Weights of a small mixture-of-experts language model, trained from scratch on English Wikipedia.
Size: 11 layers, width 256.
Experts: 80 experts in each of 11 layers, 128 tanh GELU neurons an expert, 4 picks a token, a shared expert of 128 neurons.
Training: a variant of Adam for the experts, 725M tokens.
Below are experts of layer 8 (counted from 0) of a mixture-of-experts language model. Rows are named up (a neuron's input weights, with its number) and show model dimensions 0-255. Each number is 128 + 24 x the weight over its row's rms, rounded and kept within 0 to 255.
Before each expert's rows: "mostly gets" lists some tokens that are sent to it at least half of the time. This comes from a sample of Wikipedia text that the model never trained on.

# expert 79
mostly gets: "matic", "ator", "oid", "bility", "ure", "ctor"
up0 [ 88 115 109 123 129 111 127 120 104 135 119 160 140 178 122  86 116 140 121  94 122 100 124 171  99 116 122 135 108 102 136 192 189 170 110 144 148 105 134 132  96 133 129  72 137 143 151 131 110 113 132 116 139 117 178 146 105 138 125 114 125 147  90 127 110 121 143 126 132 108 140 127 135 120  88 155 152 168 145 111  82 129 111 137 124 170 156 179 186 103 134  88 122  93 130 149 147 108 149 106 145 141 150 136 131 120 119 120 125 117  97 136 124 123  99 123 108  98 106 113 124 137 142 135  94 177 113  83 168  83 166 112  91 127 130 157 134 128 161 151 166 147 120 163 157 128 135 152  85 133 116 120 127 153  89 161 155 114 157 123 141 113 110  72 111 176 122 115 119 115 119 124  76 118 126 128 130 110 130 174 132 177 119 130  95 128 133 112 114 138 168 113 145 147 136 145 173 167 103  99 171 177 165 103 161 142 109 148 109  96 114 117 114 137 129 159 148 151  85 110 152 140 114 120 160 170 128 139 164 113 139 101 140 130 113  92 127 109 158 100  93 147 132 124 127 141 122 117 143  85 118 105 132 107 100 135]

# expert 41
mostly gets: " American", " States", " Australia", " York", " US", " State"
up0 [131 109 116  57 120 118 139 150 154 121 154 150 134  96 129 120 139 161 137 146 141 154 132 138  96 152 148 158 116  97 102 153 119 161 108 163 135 132 111 116 122 121 109 107 169 103 141 136  88 113 150 142  56 129 124 144 158 107  76 113 145 119 114 140 152 147 134 158 153 141 139 159 156 132  99 137 181 178 107 115 117 149 131 157 145 135 145 143 106 109 138 154  95  97 120 106 121  80 106 134 141 175 152 162 113 103  87 107 107  95 121 121 112 106 137 146 124 128 121 165 102 130 107 107 142 135 118 114 136 127  81 104 103 145 130 138 156 129 163 135 138 119 113 153  86  69 117 189 134  92 159 138 126 125 102 104 156 155 115 129 158 158 164 156  72 133  97 126 100  98 136 117 111 145  90 103 118 161 123  95 154 174 110 134  97 118 145 141 166 143 106 128 149 125 146 156 147 149 134 145 127 103 115 146 103 143 159 132 104 118 151 136 135 121 160 141 124 141 110 119 130  91 127  90 131 115 126 145  73  88 123 118 148 129 149 118 125 130 154  82 163 178 139 113 168  55 127 133 128 135 119 133 108 109 138  94]

# expert 19
mostly gets: " Is", "Al", "An", "al", " At", " Al"
up0 [170  98 143 150 154 166 152 174  82 142 151  93  93 145 143 116 167 146 106 104 133 130 122 131 106 106 144 154 114 103 119  90 134 176 131 140 132 104 123 131 111  96 118 145  93 112 116 138 152 143  80 174 120 131 109 133 152 116 142 113  97 173 147 110 142 111 137 122 122 132 195 107 131 144 139 133 107 100 152 152 118 148  62 139 125 137 104 116 136  94  62 102 155 139 129  77 123 105 151 114 125 134  81 132 103 150 124 141 132 161 132 157 119 109  99  98  96 118 108 171 121 126 121 140 127 143 139 155 151 133 175  95 115 144 101 128 157 102 127 133  93 132 111 170 192 128 129 145 131 119 174 110 107  86 118 104 130 112 132 132  97 116 140  91  82 153 129  98  85 131 136 118 150 101 105 110 130 110 141 127 114 160 174 197 147 138 157 163 113 127 142 131 136 143 148 107 146 122 167 124 109 149  97 151 145  92 135 134 117 167 154 112 133 158 109 102 166 134  73 115 126 108 174 152 164 133 137 162 115 135 129 137 144 182 121 120 141 115 148 125 126 124 135 124 128 143 107 129 135  99 119 117  96 133 143 108]

# expert 49
mostly gets: "\n", " \"", " (", " chronology"
up3 [111  96 144 118 163 115 147 150 150 156 141 117 104 105 128 154 122 153 120 140 112 159 125 139  83 125 108 124 135 126 104 128 134 130 168 130 124 191 121 157  88  84 139 114 102  72 137 159  96 135 136 119  93 128 129 103 102 121  87 112 118 158 127 125  85  96 169  90 121 134 169 137 101 144 111 125 123 140 122 129 120 144  99 133 119 125 110 125 135 137 121 118 154 145 140 117 149 110 162 111  98 111 113 120 124 129 115 160 104  92 110 106 130 142 124 138 114 129  89 105  75 175 127 157  87 147 140 120 126 107 106 106 127 104  93 159 148 117 119  85 138  94 131  50 119 133 121 123 163 144 174 133 148 131 161  94 140 172  85 148 164 120 171 156 136 161 130  72 115  88 113 128 168 150 100 152 152 105 150 101 133 158 123 130 106 115 137 173 167 120 141 153 103 135 186 111 102  79 123 153 183 156 107 117 127 110 165 158 134 128 120 115 143 163 139 122  98 180 138 144 147 106 124 153 101 140 166 153 144 123 106 126 138 111 132 137 119 160  90 135 115 104 148 122 117 107 132 124 136 121 185 130 137 107 155 121]

# expert 15
mostly gets: " under", " out", " up", " dis", " over", " back"
up0 [110 123 121 141 150 130 114 112 152 130  83 128 171 115 111 118 127 125 119 105  98  76 128  87 140 132  89  99 139 128 106 137 153  90  95 164 112 128 150 162 120 162 101 110 117 128 173 129 196 189 145 134 150 154 143 149 157 137 113  99  89 163  95 122 147 140 173 115  87 101 157 100 125 146 136 147 110 114 105 103 136 124 139 144  88 135 125 143 139 114 155  92 152 106 169 126 133  89  84 114 125  97 151 195 119 153 115 137 126 130 163 135 125 131 132 122 143 109  95 107 137 139 120 110 156 125 136 125  98 147 126 148  97 123 146 156 126 116 135 124 198  94 107 106 113 147 108 137  84 128 125 111 111 156 100 114 135 133 162 137 137 122 107 116 128  77 132 124 157 141 102 125  73 129 124 106 151 137  87 164 116 166 196 119 119 124 134 104 151  85 150 130 157 145  81 131 106 130 125  50 152 137 127 141 143 123 125 111 102  95 167 104 186 121 118 113 137 123 149 126 102 135 167 136 119 139 154 117 120 124 149 121 147 152 115 101 121 146 152  92 165 125 149 144 132 105 133 129  95 156 150 138 127 116 126 144]

# expert 61
mostly gets: " player", "conf", "Ş", " kn", " bass", "person"
up3 [151 115 139 165 163 102  99  92 110 149 115 167 115 120 116 115 125 101 111 138 125 128 111  83 125 102 130 128  83  99 130 166 158 153 145 131 169 111 100 165 138 150 111 122 128 116 122 169 132 141 132 112  94 144 124 114 119 101 107 115  82 142 138 163 109 177 137 118  93 126  92 100 115 146 114 152 133 133 122 118 109 138 120 148  85 125 145 117 105 100 125 131 130 140 107 153 139 169 100 145 135 110 116 150 155 113  83 133 102 161  78 157 120 198 125 124  73 145 125  85 109 122 116 123 131 130 152  85 164 142 118 140 101 129 127 130 137 130 141 130 143 131 113 130  94 121 123 147  71  92 167 168 132 103 128 142 201 131 139 110 132  91  82 116 161 123 122 137 115 155 136 116  67 160 134 141 114 170 127 126 110 153 147 146 139 145 146 118 137 178 145 147 151 141 147  97 123 118 111 135  96 182  90 130 122 126 123 155 137  79 153  93 138 122  79 162 137 128 149  98 118 113 122 111 133  99 107 116 108 155 129 133 130 139 136 118 141 155 149 132 167 107 110 151 157 187 137 118 110 168 136 170 108  84  98 145]

# expert 69
mostly gets: "vers", "lan", "ñ", " (", "ș", "ş"
up1 [115 102 110 112 149 125 104 104 118 144 110 110  99 128 103 107 175 145 151 106  99 117 121 162 140 124 123 122 146 138 115 125 143 152 117 116 152 149 119 131 120 165 152 128 170 162 136 157 125 138 127 121 110 120 155 107 117 157 140  98 108 157 155 117 140 165 182  91 115 179 107  99 136 135 158 119 121 156 152  53 133 101 162 123  92 152 157  91 128 100 126 128 177 138  77 143  88  81 169 146 125 122 168 123 150  95  98 114 118 136 125 129 131 125 110  97 135 162 111 159 129 124 136  92 141 143 106 154 139 178 169 134 112 160 134 123 138 127 103 143 132 133 115 111 103 120 148 128 167  98 163 147 116 131 111 107 136 107 131 123 119 123 150 141  96 146 128 102 147 144  63 141 128 100  92 102 136 129 182 184 128 149 123  93 102  75 113 158 173 158  99  84 122 120 110 154 136 116 147 139 116 157 107 143 164 120 154 167  99  85 152 132 147  91 109 114 157 110 119 150 108 100 128  99 111 148 138  98 172 123  83  89 108 103 113 154 131 110 127 117 134 184 127 139 126 122 144 126 107 139 155 129 107 138 109 124]

# expert 38
mostly gets: "″", "ü", "^{(", " Died", " ​(", " cm"
up0 [164 113 108 163 158 157 150 117  80 141 160 137 162 133 146 125 130 127 166 155 142 130 122 144 136 112 149 127 103 126 107 108 135 152  84 162 105 149  77 113 119 153 142  98  83 129  76 130 115 129 161 101 147 104 127 152 132 135  76 110  92  97 107 124 135 113 114 144 108 127 135 149  65 107  89 169 133 127 107 113  74 107 122 153 119 128 146 175 134  94 114 158 131 148  89 144 140 127 121 143 133 111 142  98 165  99 125 120 162  94  80  96 132 121 138 138 106 141 142 155 133 155 115 115 106 174 117 151 134 162 139 117 167 104 119 114 104 170 149 121 141  96 160 153 115 121 119 153 132  89 131 173 133 179 119  99 136 100 182 111 144 127 119 108  93 133  81 139 113 121 117 136  74 145 132 121 113 112 120 128 180 185 169 133 134 113 127 136 133 131 128 105 181 153 117 137 153  94 135 116 104 142  98 118 133 154 106 136 124  87 121 125 125 171 163 131 111 151 128 115 102 130 147 113 103 170 118 147 141 184 109 152 117  89 124 132 153 148 107  83 151 131 147 145 122 124 144 103 140 135 118 149 113  97 149 106]

# expert 59
mostly gets: ");", " Alan", " Brian", " David", ";", " Jim"
up3 [131 124 151 128 120  93 159 113 114 137 148 121 120  87 136 153 123 147 150 110 138 107 151 119 146 110 136 120 110 144 118 174 147 124  94 137 139 136 141 113 123 142 136  70 111 115 150 169 119 151 132 159 134 120 114 149 162 120  79 125 116 113 144 115 109 141 127 129 111 104 139 130 173 125 141  99  63 111 116  93 120 144 119 116 109 136 103 141 127 154 123 146 149 134 152 148 132 107 161 107 163 120 160  94 135  63  95  96 136  95 121  91 144 160 105 156 133 151 151 143 105 127 148 116  98 128 104 158 117 112 133  77 154 136 113 141 115 111 179 144 126 123 174  92 115 108 101 165 127 158 131 141 133 143  89 110 132 130 170 144  97 123 161 112 155 122  86 123 109  90 166 120 136 131 106 180  81 201 133 126 137 144 140 123  99  89 101 134 147  40  89 117 125 112 162 174 138 132 106 120 146  97 106 138 129 120  85 110 127 137  76 139 108 121 137 172 135 157 173 162 143 156 145 119 136  73 163 103  94 142 113 128 119 120 137 126 135 126 130 118 136 113 126 134  96 156 124 139 153 133 132 136  99 119 166  99]

# expert 71
mostly gets: " held", " served", " released", " used", " announced", " based"
up4 [122 112 119 127 149 122 149 145 128 110 138 137 124 136 173 132  84 135 123 149 107 127  80 110 116 148 130 141 132 144 109 131  86 164 110 120 122 143 108 107 135 118 130 148 169 128 112 115 142 136  96 120 105 103 134 106 207 125 107 120 140 120 137  94 153 154 165  89 109 137  77 175  80 170 134 136 101 124  99 133 108 130  94 130 154 153 110 157 105 134 118  96 125 122 121 127 154 143  97 127 130 108 163 150 112 100 119  93 103  98 176 117 137 126  96 133 151 142 158 141 136 168 118 122 106 169 147 102 142 107 169 149 144 131 146 136  86 163 130 150 134  89 134 133 147 115 151 161 122 105 174 141 145 116 130 121 125 121 121 110 158 105 132 122 118 108 115  83 124  72 110 123 110 148 126 143 133 143 134 101  71 121 125  67 121 131 160 129 132 115 183 174 101 139 103 154 164 130 151 142 157 146 144 115 144 117  82  91 127 171 170 127  93 101 162 167 106 136 109  92 131 146 152 184 144  97 111 162 145 100 133 124 146 105 133 156 166 120 128 131 141  91 155 121  93 145 148 135 125 143 166 179 123 110 140 156]

# expert 1
mostly gets: " ==", " ===", "====", " =", " suggest", "\n"
up3 [133 109 124 111 152  87 126  97 157 142 103 113 127 146 109 170 114 105  78 161 157 134 101 132 128 117 146 115 116 116 132 162 132 150 156 134 132 130 142 149 116 157 116 100 140 129 121  81 146 128 146 119 112  99 147 148 162 140 104 128 182  87 120 149  95 132 109 180  72 124 109 107 140 136 107 128 102 115 135 116 107 123 128 172  99 146 156 161 143 117  95 151  77 188 115 115 131 125 135 117 119 111 135 113 136 138 178 107 111 132 146 107 114 134 141 115 131 155 121 112 112 119 116 116 137 142  99  94 113 177 100 141 114 110 155 143  70 123  82  80 199 115  79 119 147  97 118 123 145 133 103 108 184 150 139 174 110 127 162 144 118  92  86 155 113 181  99 134 175 114  87 137 151 143 114 154 128 161  93 116 104 127 135 114 103 180 118 109 139 113 133 123 146 147 133 136 124 142 193 114 111 107 137  94 145 138 101 105 124 113 122 118 155 103 130 104 130 130 133 151 135 157 127  77 129 142 138 176 131 106 119 122 106 141 113 147 155 149 139 162 135 168 124 120 115 112  82 145 139 106 120 162 128 152 121 153]

# expert 40
mostly gets: "---|---|---|---|", "|---|", "|---|---|---|", "|", " |", "|---|---|"
up3 [ 94 165 132 160 119 106  93 133 121 136 127  97 136 135 133 119 158 158  69 141 116 133 115  78 122 141 165 125 121 108 129 127 121 130 131 126 145 132 122 118 143 114 155 140 122 151 116 144 116 136 146 118 169  97 156 122 121 138 100 124 100 125 131 115 119 120 128  82 160 102 150 157 108 155 131 126 111 117 159 120 154 147 104 141 100 123 148 123 151 138 118 131  99 132  80 165 134 118  97 116 106 112 137 114 159 149 163 129 128 139 135 149 105 139 120 122  99 152 129  98 166  95 121 122 131 142 154  77 180  96 144 139 113 114 158 193 132 187 129 103 104 148  95 127 162 106 130  94 139 124 119 126 119 103 116 115 139 173 123 152 158 122 142 114 143 122 131 145 146 102  96 104 164 135  69 127 142 139  93 179 114 144 172  84 138 129 141 177 140 107 104 131 142  99 139 115  86 120 132 131  92 127 183 110 164 109 154 149  74  80 177 103 108 183 102 108  81 128 122 135 106 157 136 125 112 153  98 107 127 163 128 119 136 104 118 106 174 127 174 150 102 168 132  94 133 126  77 116 155 108 135 125  89 113 157 142]

# expert 6
mostly gets: ",", "),", "\",", "\".", "′", "."
up0 [130 177 118 162 122 110 129 162 125 141 105 118 149 108 149 179 117 121 124  86 108 160  80 112 166 135 149 122 154 107 134 155 131 132 100  97 149 175 118 124 116 128 160 141  79 116 126 131 159 154 101 121 180 135 103 113 159 140 132 116 148 123 135 123 102 165 140 155  92 101 133 156  93 186 107 150 145 131 118 117 115  99 118  87 134 110 122 123 121 139 109 134 123 119 134 113 120 117 100 110  96 147 119 132 106 106 114  96 170 136 158  75 155 134 102 123 110 142 156 147 132 142 120 163 146 141  81 118 133 139  97 133 104  83 141 142 136 155 127 103 127  83 126 123 135 125 121 184 117 130 137 130 104 125 128  90  93 135 149 157 122 156 149 138 181 113 146 130 155 103 131 132 133 105 100 144 143  95 135 147 141 155 150 137 122 119  76  87 134 156 112 120 187 106 108  59 140 114  98 163 130 113 142 136 190 129 139 116 117 123 129  76 149 121 105 116 130 101 131 147 108 154 156 115 185 134 119  95 129 135 110 105 159 115 165 167 162 159 149 170 136 128  76 147 129 117 104 140 149  88 138 120 119  98 162 112]